config = dict(
    d_expert=128,
    d_shared_expert=0,
    moe_layers=[0, 1, 2, 3, 4, 5, 6, 7, 8, 9],
    routed_scale=2.0,
    vocab_size=14706,
    learning_rate=0.00686,
    train_tokens=484200000,
    dataset='wikipedia_en',
)
Below are experts of layer 2 (counted from 0) of a mixture-of-experts language model. Rows are named router (the router's row for the expert), gate (a neuron's input weights, with its number), up (a neuron's input weights, with its number) and show model dimensions 0-255. Each number is 50 + 10 x the weight over its row's rms, rounded and kept within 0 to 99.
After each expert's rows: "comes after" lists some tokens at least twice as common just before its tokens as in all text; "gets" lists some tokens that make up at least twice as much of what it gets as of all text. This comes from a sample of Wikipedia text that the model never trained on. Tokens count by the router's weight.

# expert 11
router:32 51 51 50 52 33 55 64 46 55 55 40 26 42 63 44 45 62 34 31 64 37 47 49 36 53 43 47 57 43 39 47 34 58 45 28 61 49 48 52 50 39 66 50 43 55 40 48 46 44 56 48 51 41 47 28 40 60 62 49 48 42 55 72 62 54 52 57 54 41 54 39 62 44 41 38 44 51 49 40 39 41 59 48 55 42 55 45 44 54 50 62 48 53 32 63 60 43 63 64 41 38 62 48 32 75 45 49 71 51 66 42 37 33 46 42 43 59 66 52 31 51 41 40 43 65 40 53 33 71 65 58 72 48 61 44 42 43 64 42 47 54 54 59 62 49 52 49 54 50 47 52 52 52 58 58 56 56 50 43 40 54 39 38 67 48 45 42 60 45 43 51 54 38 36 58 48 48 49 63 67 60 41 63 72 48 49 34 52 64 47 54 59 28 54 30 46 38 46 60 44 61 61 51 60 65 40 53 40 33 50 44 62 58 40 45 61 60 54 49 45 60 41 27 40 45 44 44 44 56 52 48 44 42 62 49 54 46 63 61 58 59 62 53 48 47 40 39 63 51 64 36 33 36 37 34
gate5:35 55 69 42 65 65 55 35 45 41 37 20 48 58 67 53 60 51 50 48 58 28 69 58 34 49 37 57 36 58 29 45 59 30 54 34 59 31 52 43 51 59 54 48 63 47 46 38 38 67 62 48 46 51 46 30 41 51 65 56 58 49 71 36 57 45 36 65 51 60 47 49 43 53 36 48 53 47 55 35 45 51 46 48 49 59 51 55 49 45 43 51 42 38 35 40 40 56 45 47 36 59 45 60 30 46 47 44 71 63 57 53 48 48 46 48 58 54 37 64 46 44 37 50 48 61 53 46 42 54 55 53 66 52 37 57 53 38 47 39 65 60 38 48 56 61 38 66 55 46 42 58 40 47 47 32 43 51 49 52 39 52 29 48 34 48 39 50 52 65 50 39 45 57 45 55 41 49 49 63 50 49 59 44 51 55 56 28 51 57 40 63 63 51 65 59 47 45 41 59 41 56 52 50 29 52 52 25 45 54 41 52 40 46 43 68 53 68 43 55 54 44 39 62 55 38 46 54 62 52 68 37 51 56 65 35 58 48 58 46 47 45 71 40 57 62 56 61 43 75 49 53 48 62 58 70
up5:43 65 54 25 70 47 70 54 51 42 43 32 39 73 63 52 53 57 46 47 58 51 78 55 42 62 36 61 46 49 48 43 55 37 52 46 55 47 50 61 55 54 47 54 58 46 53 32 40 61 45 41 47 40 61 25 34 59 68 40 47 58 61 35 55 40 38 51 45 49 37 42 41 44 44 54 45 57 46 47 47 52 36 40 49 43 52 51 42 33 35 44 43 33 47 51 38 66 45 41 43 65 46 71 41 44 33 52 51 59 58 42 50 45 38 47 59 55 55 56 46 40 37 54 56 73 55 42 30 52 46 48 51 59 47 61 52 30 42 38 68 71 31 46 44 64 41 63 56 39 39 52 45 52 77 46 49 53 52 43 48 38 43 49 44 45 36 43 60 50 44 41 36 71 47 57 45 66 49 50 51 45 46 38 57 57 56 41 50 45 40 70 56 47 61 52 48 61 56 49 48 69 51 47 38 54 49 45 40 37 46 53 29 40 47 56 49 65 55 53 52 49 59 69 54 45 48 55 50 42 69 38 47 45 65 43 38 59 39 44 53 45 57 51 54 63 55 42 36 64 60 54 52 60 60 80
gate6:50 54 49 49 62 48 42 47 40 47 59 54 45 36 43 53 41 60 44 49 64 58 51 49 60 52 52 63 49 40 51 62 47 47 45 66 68 56 51 61 63 47 34 39 48 28 53 45 40 45 55 41 51 51 41 44 55 57 41 50 54 45 47 43 53 45 58 58 43 42 38 48 44 62 36 49 77 40 41 39 38 50 35 52 58 31 35 45 61 53 48 48 47 48 49 48 56 47 50 37 45 63 45 63 64 47 56 45 46 48 50 38 48 41 32 58 58 68 37 47 30 36 37 63 58 57 39 72 42 51 62 43 40 57 56 62 40 45 48 43 34 57 61 58 53 38 62 32 61 49 32 44 44 64 52 50 58 62 46 52 46 48 59 43 36 49 52 50 70 40 36 54 53 55 50 56 54 41 57 53 43 70 47 27 48 52 31 44 13 53 39 36 40 39 44 47 40 70 48 56 44 50 59 46 40 55 57 66 51 46 49 61 48 48 54 70 76 47 33 30 56 65 55 41 45 61 49 49 48 42 40 33 72 50 38 62 34 51 69 32 48 63 45 57 27 50 36 40 62 48 43 42 54 44 52 53
up6:30 62 57 37 73 57 36 42 39 65 60 64 53 40 43 44 45 41 45 48 43 41 43 48 65 42 61 65 41 48 53 49 43 60 55 59 71 46 66 50 53 51 38 45 48 42 44 38 46 55 68 47 47 45 57 32 50 48 56 40 51 51 41 66 61 59 60 60 40 45 57 63 48 55 42 57 50 39 54 42 41 39 25 46 56 34 28 51 65 59 67 50 48 44 60 52 48 37 46 53 54 41 47 48 74 58 61 62 61 53 48 47 65 57 29 44 40 49 38 41 55 43 42 54 47 43 50 54 45 57 58 54 37 47 52 53 48 43 39 47 33 66 59 56 33 49 56 29 58 36 45 67 36 57 61 52 51 51 45 52 39 51 52 53 45 40 46 46 65 30 57 53 64 43 53 48 59 48 61 56 52 82 49 40 53 43 45 49 21 64 50 50 49 37 50 35 43 49 54 59 38 50 38 43 52 65 53 57 46 43 54 57 32 58 53 74 46 45 30 38 54 54 53 55 44 46 55 52 24 54 38 22 66 50 42 61 48 41 48 33 47 54 44 41 28 48 43 48 52 41 54 43 34 46 56 53
comes after: "0", "2", "9", "1", " was", " is"
gets: "0", " was", "9", " as", " with", " is"

# expert 14
router:46 68 44 57 70 54 57 56 57 66 59 44 59 41 55 61 51 47 39 35 48 36 46 35 47 39 60 59 50 48 39 57 45 40 41 49 59 63 41 57 58 47 62 50 57 64 30 58 62 39 44 53 55 64 58 64 44 46 39 53 36 58 43 60 61 58 53 53 52 73 61 51 56 40 63 42 45 56 46 47 43 60 61 38 36 55 55 46 62 53 66 36 55 65 44 50 56 62 60 39 45 53 50 34 54 42 50 25 41 60 39 50 61 55 54 49 21 59 36 40 42 45 58 55 49 59 39 61 48 38 49 45 67 42 63 46 44 44 62 27 53 43 57 43 55 68 57 60 54 59 52 40 26 39 52 45 49 58 48 46 69 60 37 39 45 52 64 47 52 47 48 59 49 62 41 43 59 67 40 61 39 53 61 47 49 52 51 34 51 53 56 49 74 38 71 64 42 37 51 53 34 46 57 56 43 51 43 45 43 41 63 69 56 55 61 61 41 72 41 37 61 49 35 43 57 56 62 61 44 42 62 35 27 59 44 36 58 52 52 55 55 66 61 40 52 53 66 53 66 38 41 61 45 60 49 41
gate5:51 47 30 34 50 46 37 57 40 45 29 53 65 68 47 64 34 45 58 59 56 47 47 29 39 67 42 56 64 52 54 51 47 53 47 44 53 56 54 47 54 64 46 40 49 61 55 35 57 40 49 52 52 43 64 45 41 47 58 53 50 47 57 42 63 50 41 61 47 51 59 48 46 61 51 54 53 43 41 64 49 52 48 53 57 79 39 40 70 64 57 52 53 69 57 39 56 64 65 45 58 49 60 52 44 46 48 64 46 56 50 51 58 36 39 49 49 61 40 50 49 51 43 54 40 57 49 55 37 66 56 55 52 63 43 40 49 36 36 49 47 51 42 46 44 43 50 37 34 54 55 37 32 63 55 68 42 35 46 41 38 64 60 38 45 57 46 39 68 41 28 45 49 42 57 57 42 39 44 62 68 38 51 49 56 52 47 48 50 40 28 50 36 43 26 56 62 47 72 36 61 47 41 46 31 53 57 54 49 46 72 56 42 56 62 64 54 39 43 52 49 65 36 42 18 49 37 59 53 48 50 20 62 39 43 37 54 46 68 57 50 37 46 47 43 68 40 36 41 48 50 50 45 55 55 71
up5:46 45 33 30 53 57 39 56 45 52 48 68 57 74 37 54 42 58 50 62 40 44 51 38 32 67 52 50 36 46 54 63 58 57 38 45 52 64 63 52 67 52 42 64 43 37 49 29 55 49 59 31 59 61 47 53 50 50 63 75 42 39 37 44 80 47 42 57 47 43 59 65 46 48 50 44 43 51 42 68 46 61 58 69 61 66 50 60 68 60 45 44 67 62 41 58 41 47 52 44 68 58 64 46 43 49 45 56 50 51 53 50 74 42 50 42 41 39 42 44 49 55 54 46 47 45 51 53 30 61 61 52 50 50 40 40 40 52 50 52 49 64 44 52 41 50 29 37 53 51 46 47 43 56 42 62 35 32 40 56 50 41 50 52 39 41 62 49 51 58 60 49 58 41 40 53 42 39 25 47 54 48 65 48 55 58 46 52 24 40 30 50 29 39 52 51 54 48 63 34 43 32 49 40 45 58 45 55 60 42 62 47 47 48 56 55 49 44 48 59 60 40 45 40 33 53 46 52 58 57 54 50 51 56 37 55 52 37 53 58 44 45 51 59 69 30 47 20 52 37 39 47 66 62 69 45
gate6:37 47 48 50 63 62 45 58 45 42 40 48 56 47 19 50 55 54 41 57 58 61 49 26 40 40 40 51 47 55 39 63 40 55 50 43 52 58 47 53 30 62 42 43 45 66 45 50 62 72 57 49 46 47 51 53 54 49 47 61 60 48 72 65 49 63 34 53 53 57 45 51 49 55 56 61 55 77 58 42 41 42 55 50 50 46 48 45 62 59 60 32 52 55 42 42 26 70 44 63 61 35 35 39 49 65 55 59 51 26 36 58 64 71 41 58 26 52 27 52 46 45 47 50 55 48 45 62 50 53 52 57 62 52 53 29 52 36 38 53 55 50 48 50 55 69 49 47 58 33 31 33 61 64 55 51 50 41 55 58 47 61 48 48 48 62 55 59 54 44 37 54 60 62 53 41 47 45 63 39 47 47 60 51 53 44 36 50 52 60 43 52 52 33 61 56 38 59 58 59 55 58 64 52 46 38 51 56 59 59 46 39 36 47 46 70 23 52 39 72 59 55 41 47 57 56 45 53 53 48 53 38 51 56 62 49 54 37 50 63 48 69 57 59 35 56 52 39 62 51 43 38 57 50 73 69
up6:45 39 48 53 70 61 34 65 60 56 55 48 56 51 25 37 49 58 39 44 58 55 48 33 48 36 50 45 47 64 38 45 38 45 51 41 45 65 42 66 33 51 53 53 38 64 41 50 58 69 51 44 49 43 39 47 51 41 54 62 56 61 68 44 44 66 42 47 57 44 40 53 54 45 56 48 50 61 55 46 42 53 44 49 49 54 45 46 61 49 53 42 55 65 57 51 32 53 46 47 61 36 39 41 52 58 35 48 24 31 39 71 53 68 50 59 50 61 27 51 45 38 44 43 50 43 41 64 42 51 49 66 64 59 54 34 42 48 36 50 51 57 53 41 57 53 44 52 61 40 30 33 59 63 39 75 39 48 52 60 45 43 46 54 46 52 44 51 47 51 41 58 65 58 52 44 63 49 64 50 48 32 78 56 54 60 38 61 49 55 43 56 49 47 60 57 58 48 52 54 62 49 57 53 46 49 32 50 55 62 47 45 42 44 41 62 25 48 25 70 62 51 47 32 46 60 53 71 59 54 49 45 56 62 51 48 56 40 60 54 47 63 52 54 43 43 72 35 53 58 43 52 63 47 81 70
comes after: "1", "9", "8", "6", "–", " August"
gets: ",", " of", " ", "9", " and", "1"

# expert 4
router:58 43 53 68 53 59 53 47 69 56 38 74 56 64 55 58 56 46 35 60 45 65 57 52 67 27 60 54 73 65 43 38 38 60 50 64 51 42 53 31 52 55 47 48 60 50 52 36 51 44 52 53 55 66 54 40 42 49 43 41 55 72 48 55 47 56 46 73 31 46 49 45 46 37 54 64 61 38 60 69 39 58 47 41 52 60 47 44 55 48 65 52 63 39 57 60 43 39 42 44 54 67 54 64 56 42 59 72 38 44 21 33 62 49 55 63 47 47 54 60 51 50 62 50 52 53 47 47 59 61 36 61 56 60 43 56 53 49 64 43 58 71 75 46 44 44 42 52 47 69 49 59 47 45 52 52 61 76 55 53 48 49 38 24 49 58 57 56 37 48 62 56 45 71 39 70 47 45 47 66 50 47 57 48 55 40 61 61 39 58 47 55 53 51 31 51 43 52 46 42 48 64 49 60 42 25 44 61 45 41 46 46 57 43 56 61 39 61 45 40 48 60 51 57 41 50 52 63 46 31 51 29 40 58 46 54 47 60 49 58 46 50 51 58 62 46 36 45 44 50 35 62 40 59 55 55
gate5:37 57 49 63 59 42 29 53 60 59 39 58 45 44 53 50 45 44 38 54 57 30 53 45 53 30 34 45 41 38 34 46 63 46 59 67 46 47 60 63 47 61 44 49 71 60 32 71 49 61 59 56 51 58 37 54 65 59 60 49 53 64 56 48 44 56 52 38 37 67 50 51 59 47 41 41 55 62 47 46 52 57 45 54 52 69 57 52 49 32 26 45 46 36 54 68 64 41 56 58 45 36 52 48 62 40 57 41 41 65 61 52 42 43 31 59 54 32 45 82 72 45 64 51 41 41 54 50 40 40 45 55 48 26 44 47 61 57 38 54 59 58 60 50 51 22 49 46 54 44 50 59 53 44 45 49 39 65 54 51 40 49 51 49 53 60 43 64 37 50 66 46 39 49 41 50 54 36 52 48 72 54 52 55 51 41 68 45 48 46 73 53 44 58 45 55 57 47 43 60 69 47 47 51 67 59 46 51 59 38 64 56 41 47 58 52 64 59 56 41 41 46 59 48 52 53 61 46 36 50 33 61 57 66 39 39 37 53 41 57 54 45 47 44 39 54 49 42 60 31 57 30 42 49 41 30
up5:48 52 60 63 61 69 41 53 65 67 57 57 51 45 64 46 47 38 49 65 38 32 38 61 48 34 29 59 58 36 41 53 66 43 54 62 53 54 46 64 55 45 42 60 56 60 52 67 49 68 46 56 42 46 54 40 55 55 41 45 53 54 51 51 41 38 51 45 51 51 67 65 66 73 53 45 60 57 56 54 50 63 45 54 58 60 42 50 42 51 34 53 46 41 45 58 77 39 52 64 38 32 40 49 44 47 52 44 35 49 58 58 49 34 42 61 45 47 45 62 59 69 66 41 35 62 49 40 53 49 44 46 41 60 49 48 57 57 49 56 56 39 50 48 71 40 37 43 61 42 48 36 48 47 64 45 31 60 55 47 58 55 60 48 58 56 41 49 47 43 42 41 58 39 33 38 55 44 41 42 75 51 36 68 45 49 48 58 40 38 74 58 41 55 59 34 68 52 48 49 64 44 73 56 47 58 48 31 44 69 35 45 44 47 37 43 69 46 56 48 44 49 54 51 53 50 57 57 40 48 40 56 65 56 60 55 17 48 45 69 59 48 47 47 38 41 45 30 56 56 71 51 39 53 49 47
gate6:45 41 44 51 48 39 60 43 51 79 57 56 50 64 55 48 32 41 45 39 41 36 74 56 56 64 61 34 54 36 56 64 57 56 48 40 40 41 50 39 55 70 36 46 52 51 44 50 65 38 53 22 50 57 54 42 47 61 54 63 55 39 53 61 55 50 58 64 53 44 64 35 65 51 55 43 56 39 47 49 53 47 36 36 57 64 52 37 57 53 60 45 66 50 31 53 67 65 49 54 44 54 54 53 43 42 58 45 50 60 43 47 38 61 60 49 45 53 59 52 33 37 40 35 44 42 55 78 44 40 57 52 44 37 49 63 52 28 35 37 58 74 43 31 61 34 49 61 58 39 45 46 53 48 42 35 53 47 39 42 58 61 54 59 48 42 69 51 51 55 50 59 67 38 48 52 46 51 48 45 64 71 49 52 24 45 48 40 53 54 57 38 33 44 46 40 56 52 36 34 37 67 60 54 54 52 58 46 58 69 53 55 61 45 60 45 44 37 62 60 49 49 58 37 55 53 50 64 44 57 67 58 41 44 36 59 46 47 58 44 57 56 54 52 38 63 31 51 45 53 58 55 61 69 52 62
up6:37 43 45 50 47 40 65 50 54 78 47 59 54 60 46 34 44 39 41 53 35 42 65 53 43 63 47 54 67 62 53 51 51 49 52 36 50 62 50 56 49 52 36 47 45 62 58 44 50 44 52 26 44 57 41 49 55 47 65 66 50 33 55 57 52 60 77 44 58 38 43 38 57 44 46 69 60 37 44 35 56 48 52 60 52 60 51 52 48 53 56 40 59 46 47 55 67 54 61 44 47 44 57 40 58 33 81 43 49 66 57 66 46 70 50 37 49 63 53 61 41 60 43 39 55 61 44 68 56 63 42 49 54 52 58 73 53 50 39 43 44 59 41 40 52 58 51 55 48 44 38 44 32 40 51 34 55 43 56 54 46 49 42 30 57 40 55 54 55 42 29 38 53 45 46 48 54 54 43 38 59 55 53 51 38 48 43 34 36 58 59 32 57 42 45 47 55 53 31 21 46 54 58 55 66 38 62 42 64 34 49 59 54 55 45 42 54 30 73 53 34 43 63 35 48 52 55 46 47 63 48 41 63 37 35 52 50 46 45 51 67 63 54 55 60 57 54 47 36 38 66 37 73 58 47 51
comes after: "\n", ".", "==", "|", ")", " ="
gets: "\n", "|", ".", "-", "==", " =="

# expert 13
router:51 60 49 41 48 34 50 48 49 58 54 46 53 45 41 47 38 73 37 38 43 46 46 47 67 43 41 44 49 47 57 46 37 39 46 64 53 60 61 62 54 39 51 66 53 45 38 34 49 38 64 30 51 45 66 46 60 51 46 51 52 33 39 70 45 46 47 38 51 69 47 38 53 52 56 51 54 39 42 49 43 35 29 53 63 64 66 47 51 43 55 55 53 38 65 46 53 46 35 40 36 48 65 52 38 67 25 59 52 45 62 37 32 57 65 46 50 50 51 42 45 50 50 47 55 46 46 71 65 57 50 37 51 50 41 67 55 45 55 50 49 58 60 42 47 54 38 49 51 52 51 60 46 40 66 55 64 64 55 52 30 53 39 55 42 71 61 51 55 56 45 45 48 49 67 57 55 30 50 75 58 36 47 32 53 40 61 39 40 59 42 59 49 49 57 75 36 47 48 50 41 55 44 38 52 51 62 61 32 56 49 37 65 58 52 63 63 53 42 54 52 43 64 51 50 46 57 40 39 59 47 54 43 28 59 30 36 47 54 44 41 67 45 43 58 45 67 53 78 40 56 69 48 30 56 50
gate2:43 56 63 53 68 49 56 41 56 51 59 62 46 44 34 60 45 55 61 43 66 45 47 47 46 58 62 59 55 36 51 62 48 57 62 45 45 55 40 60 55 63 64 62 70 58 48 37 48 47 52 28 61 50 65 49 58 49 54 49 56 56 48 45 53 49 43 45 40 36 46 56 67 52 58 59 61 63 46 36 43 45 35 62 54 77 40 50 41 64 43 37 43 50 54 57 59 55 19 41 46 48 54 58 36 59 49 47 63 42 49 43 68 44 58 60 45 57 51 47 42 37 47 59 52 39 47 50 50 74 48 47 35 58 37 49 62 44 41 52 47 51 47 57 38 55 48 45 69 48 48 35 37 45 60 38 48 39 44 33 51 64 55 56 48 48 56 67 43 43 50 59 29 59 54 40 41 53 44 44 59 55 43 51 52 55 37 48 19 51 36 40 38 52 67 59 48 67 66 37 34 37 51 53 35 47 46 59 41 39 44 54 62 47 55 38 64 46 46 33 55 38 49 70 36 73 34 40 36 27 59 50 60 37 43 43 54 58 61 52 50 52 43 43 43 59 49 21 27 49 54 60 62 48 53 43
up2:42 60 46 48 63 47 40 48 68 50 42 44 26 49 52 66 46 44 57 49 63 67 52 55 47 45 64 65 54 42 54 54 55 58 71 52 41 54 52 55 53 41 66 55 67 62 54 58 54 39 48 25 61 64 57 55 44 60 52 44 40 62 56 39 55 41 44 41 34 62 32 70 54 55 65 54 62 61 44 41 47 35 38 62 64 59 57 39 41 63 41 53 31 52 64 58 45 51 43 55 47 47 42 69 32 68 43 40 62 32 50 40 49 48 49 50 57 47 40 54 30 64 50 58 38 45 30 38 63 54 51 52 33 53 50 53 47 49 37 54 59 47 49 48 30 59 55 46 68 47 49 42 67 48 59 42 43 45 40 47 50 55 61 44 45 44 62 59 60 43 37 56 39 76 52 36 48 54 57 49 54 42 50 44 51 53 55 44 27 46 41 41 31 55 64 61 56 54 62 40 43 43 63 38 38 57 46 50 24 25 43 62 44 49 52 41 52 61 43 42 54 40 56 74 53 63 35 40 42 34 61 53 61 55 35 45 49 52 43 48 46 57 49 52 57 55 64 38 40 68 40 68 53 48 43 50
gate3:35 36 44 41 48 42 50 55 53 68 59 57 54 49 51 44 54 49 38 84 58 41 48 39 43 44 39 50 38 56 65 58 56 46 44 54 53 58 32 50 52 49 37 55 58 51 44 60 34 47 56 72 46 67 58 64 59 60 55 73 29 52 43 40 43 55 48 51 53 37 54 54 52 53 40 51 57 59 46 66 56 47 45 44 72 46 53 66 55 53 57 44 39 51 49 39 66 52 63 42 40 59 51 66 47 59 48 52 38 57 48 64 26 56 59 37 44 38 21 50 39 53 63 50 53 45 50 49 45 34 42 51 47 49 52 51 56 54 47 48 31 55 62 53 39 50 38 46 56 32 59 47 48 45 58 45 39 40 46 36 42 52 61 63 49 48 51 48 70 49 46 43 42 59 67 45 39 41 37 41 48 44 49 42 61 41 41 43 50 44 54 34 59 30 35 41 46 58 44 43 43 66 50 31 68 45 58 43 64 43 48 37 76 56 65 43 64 49 44 35 33 50 48 45 37 66 28 54 60 45 24 41 38 41 43 62 39 54 50 46 49 54 42 54 40 43 47 66 58 65 48 60 76 50 56 52
up3:50 37 51 35 58 38 56 57 36 59 46 43 46 51 48 40 49 51 46 75 52 33 50 47 53 44 37 58 36 50 49 52 62 50 41 54 36 49 61 56 69 64 52 53 56 59 56 44 43 49 67 72 46 73 50 71 51 46 43 53 38 56 60 40 37 61 48 42 43 52 41 46 46 60 41 29 57 63 70 37 45 29 43 53 61 32 63 53 48 60 61 36 50 51 56 32 63 60 45 56 46 42 59 58 39 50 49 62 40 50 39 48 45 53 59 44 59 47 52 57 42 55 36 57 59 60 49 53 51 42 42 38 58 41 54 53 58 64 58 41 41 60 59 51 44 48 40 43 56 48 43 37 56 39 44 56 62 54 62 52 58 54 64 57 34 39 57 54 68 60 38 56 45 68 68 39 39 39 38 57 47 50 70 41 44 51 25 64 59 45 51 28 51 31 26 28 54 63 52 59 55 64 59 34 47 48 47 36 56 28 56 39 70 47 52 42 63 45 44 60 42 50 49 43 60 65 37 40 50 63 44 51 33 49 46 57 36 61 58 45 37 57 42 53 32 50 42 53 61 55 50 66 65 53 62 51
comes after: "\n", " ", ".", " in", " on", "'"
gets: " the", "2", "\n", " The", " in", "."

# expert 15
router:46 39 48 47 48 46 44 55 60 64 55 42 43 43 46 50 46 42 45 54 57 51 43 45 53 54 74 46 58 45 53 44 68 51 53 59 42 48 64 45 35 37 37 55 64 48 35 40 57 54 61 44 62 56 56 44 49 57 59 54 44 52 47 48 78 47 30 65 47 36 66 70 51 62 53 31 49 27 45 58 49 56 43 57 31 53 59 42 49 38 58 46 61 54 32 40 51 60 52 43 41 48 54 49 43 40 46 55 38 57 56 44 43 51 49 44 56 52 57 48 54 55 33 55 40 48 47 64 39 58 50 42 59 43 44 63 60 53 67 47 58 62 66 42 44 48 46 43 42 61 52 53 52 54 50 46 70 46 41 56 42 80 30 38 51 58 56 50 51 50 60 51 48 55 41 36 38 43 57 55 75 58 43 38 35 61 59 73 52 50 59 43 57 58 42 56 48 53 41 61 45 49 48 45 59 34 25 47 35 38 40 58 81 37 39 63 46 58 57 39 58 49 49 56 52 67 73 68 54 42 69 42 64 46 65 57 33 41 61 63 34 63 54 75 45 50 42 62 51 65 45 61 50 55 48 49
gate5:39 58 35 62 60 64 38 63 42 58 57 51 52 62 61 40 49 43 55 34 44 51 59 41 42 55 54 58 48 35 43 59 48 61 68 41 42 32 32 56 37 52 44 47 55 63 37 34 61 60 72 50 50 53 42 34 42 35 62 46 56 55 51 48 59 48 57 57 61 52 36 40 51 55 41 45 67 55 54 48 52 51 44 38 52 44 57 48 61 41 73 60 39 42 56 47 46 42 46 45 55 33 66 57 70 57 51 71 69 57 52 41 52 42 51 44 34 46 65 67 42 49 46 61 36 57 43 58 54 48 57 50 24 46 32 52 54 47 46 44 56 44 63 57 45 41 50 49 59 45 51 65 44 79 50 49 52 58 42 31 49 43 58 48 50 46 62 46 54 33 34 36 54 60 59 52 46 59 28 65 42 49 41 53 50 49 53 40 49 51 61 54 38 36 48 54 40 46 52 44 44 49 56 58 52 46 59 38 53 30 75 29 55 47 27 53 46 55 52 42 58 35 56 42 41 46 72 52 43 32 45 42 57 37 73 45 49 33 61 60 55 57 56 71 65 30 56 51 49 56 42 52 49 52 42 62
up5:49 48 21 67 52 37 46 62 36 52 54 43 41 65 62 46 44 40 39 40 42 52 54 36 53 49 38 39 48 29 51 62 55 59 59 29 58 43 37 65 50 52 34 55 46 56 50 51 54 67 71 40 59 48 43 38 34 38 60 35 48 57 44 56 50 54 50 56 48 45 21 42 44 59 54 53 62 67 67 51 40 60 45 35 53 47 60 44 45 38 46 44 37 36 59 50 46 32 54 52 53 42 63 51 64 31 57 54 55 59 53 51 38 57 50 57 42 58 53 52 56 40 56 58 51 50 36 69 51 49 55 44 26 38 42 38 37 60 40 55 57 50 52 41 37 39 38 47 49 44 43 67 33 82 54 61 45 54 47 37 55 43 63 53 44 49 52 39 63 54 35 24 61 66 57 61 32 62 46 75 49 53 40 53 56 54 52 37 58 59 56 47 51 39 29 48 57 42 56 44 51 63 41 55 45 40 49 51 51 30 63 48 48 60 41 47 64 37 49 58 49 26 61 40 48 42 55 41 44 41 52 52 41 52 52 55 45 33 36 54 50 42 63 47 53 42 49 45 60 50 37 52 51 50 61 62
gate6:53 45 51 41 40 37 49 56 52 54 62 56 50 47 30 49 51 47 66 41 41 56 37 49 34 45 42 44 48 46 35 63 44 54 52 49 54 46 73 71 45 40 31 55 65 44 67 64 32 46 76 58 46 34 43 54 44 55 35 42 52 61 37 50 54 38 44 41 46 52 61 64 46 57 48 74 48 42 65 51 54 52 46 44 40 50 55 37 38 43 49 48 50 55 43 44 55 51 53 24 55 48 32 27 46 51 64 47 56 47 53 64 61 41 61 41 50 61 56 66 50 43 50 53 40 59 42 61 44 27 76 41 57 64 46 46 50 49 43 59 45 40 53 40 56 63 31 45 40 42 48 48 75 35 39 57 46 69 54 53 58 53 58 43 47 29 52 38 54 51 45 38 49 55 62 50 55 33 55 25 53 64 59 51 44 54 52 54 43 51 49 45 69 40 48 53 57 45 64 34 57 71 35 23 59 46 65 48 41 55 44 53 45 48 57 35 62 65 35 52 39 51 56 48 57 50 50 45 62 40 43 65 49 71 45 49 32 41 53 48 45 46 55 43 30 42 52 47 35 51 50 60 53 42 43 36
up6:44 49 50 60 37 46 45 50 45 63 49 41 46 55 44 60 40 38 56 51 35 68 61 56 50 43 35 43 64 50 64 56 44 63 42 56 27 40 65 55 43 60 41 41 57 32 65 79 53 56 63 57 58 50 48 31 31 44 41 36 54 65 47 39 71 48 66 40 49 59 51 60 34 58 39 66 50 48 63 40 59 52 43 40 39 57 54 37 48 42 56 48 37 51 40 55 59 47 57 43 46 55 47 50 45 59 43 49 39 51 48 66 53 54 52 32 27 45 45 53 55 43 45 38 36 43 61 49 57 21 68 40 58 45 51 40 32 42 62 50 63 57 54 37 54 69 33 47 49 36 42 65 42 45 46 61 44 51 58 59 42 43 47 42 35 32 53 39 52 54 58 34 56 48 49 53 53 44 43 39 50 56 38 53 41 52 60 58 50 49 41 43 61 48 33 58 47 36 40 40 48 59 47 51 49 62 52 73 31 44 39 57 57 46 57 44 56 62 38 45 46 19 49 56 49 47 54 45 60 31 26 66 57 65 36 44 40 46 54 41 57 57 66 57 38 50 60 62 46 40 43 52 66 49 60 50
comes after: "\n", " |", ".", " in", ")", "'"
gets: "\n", " the", "|", "-", " a", "'"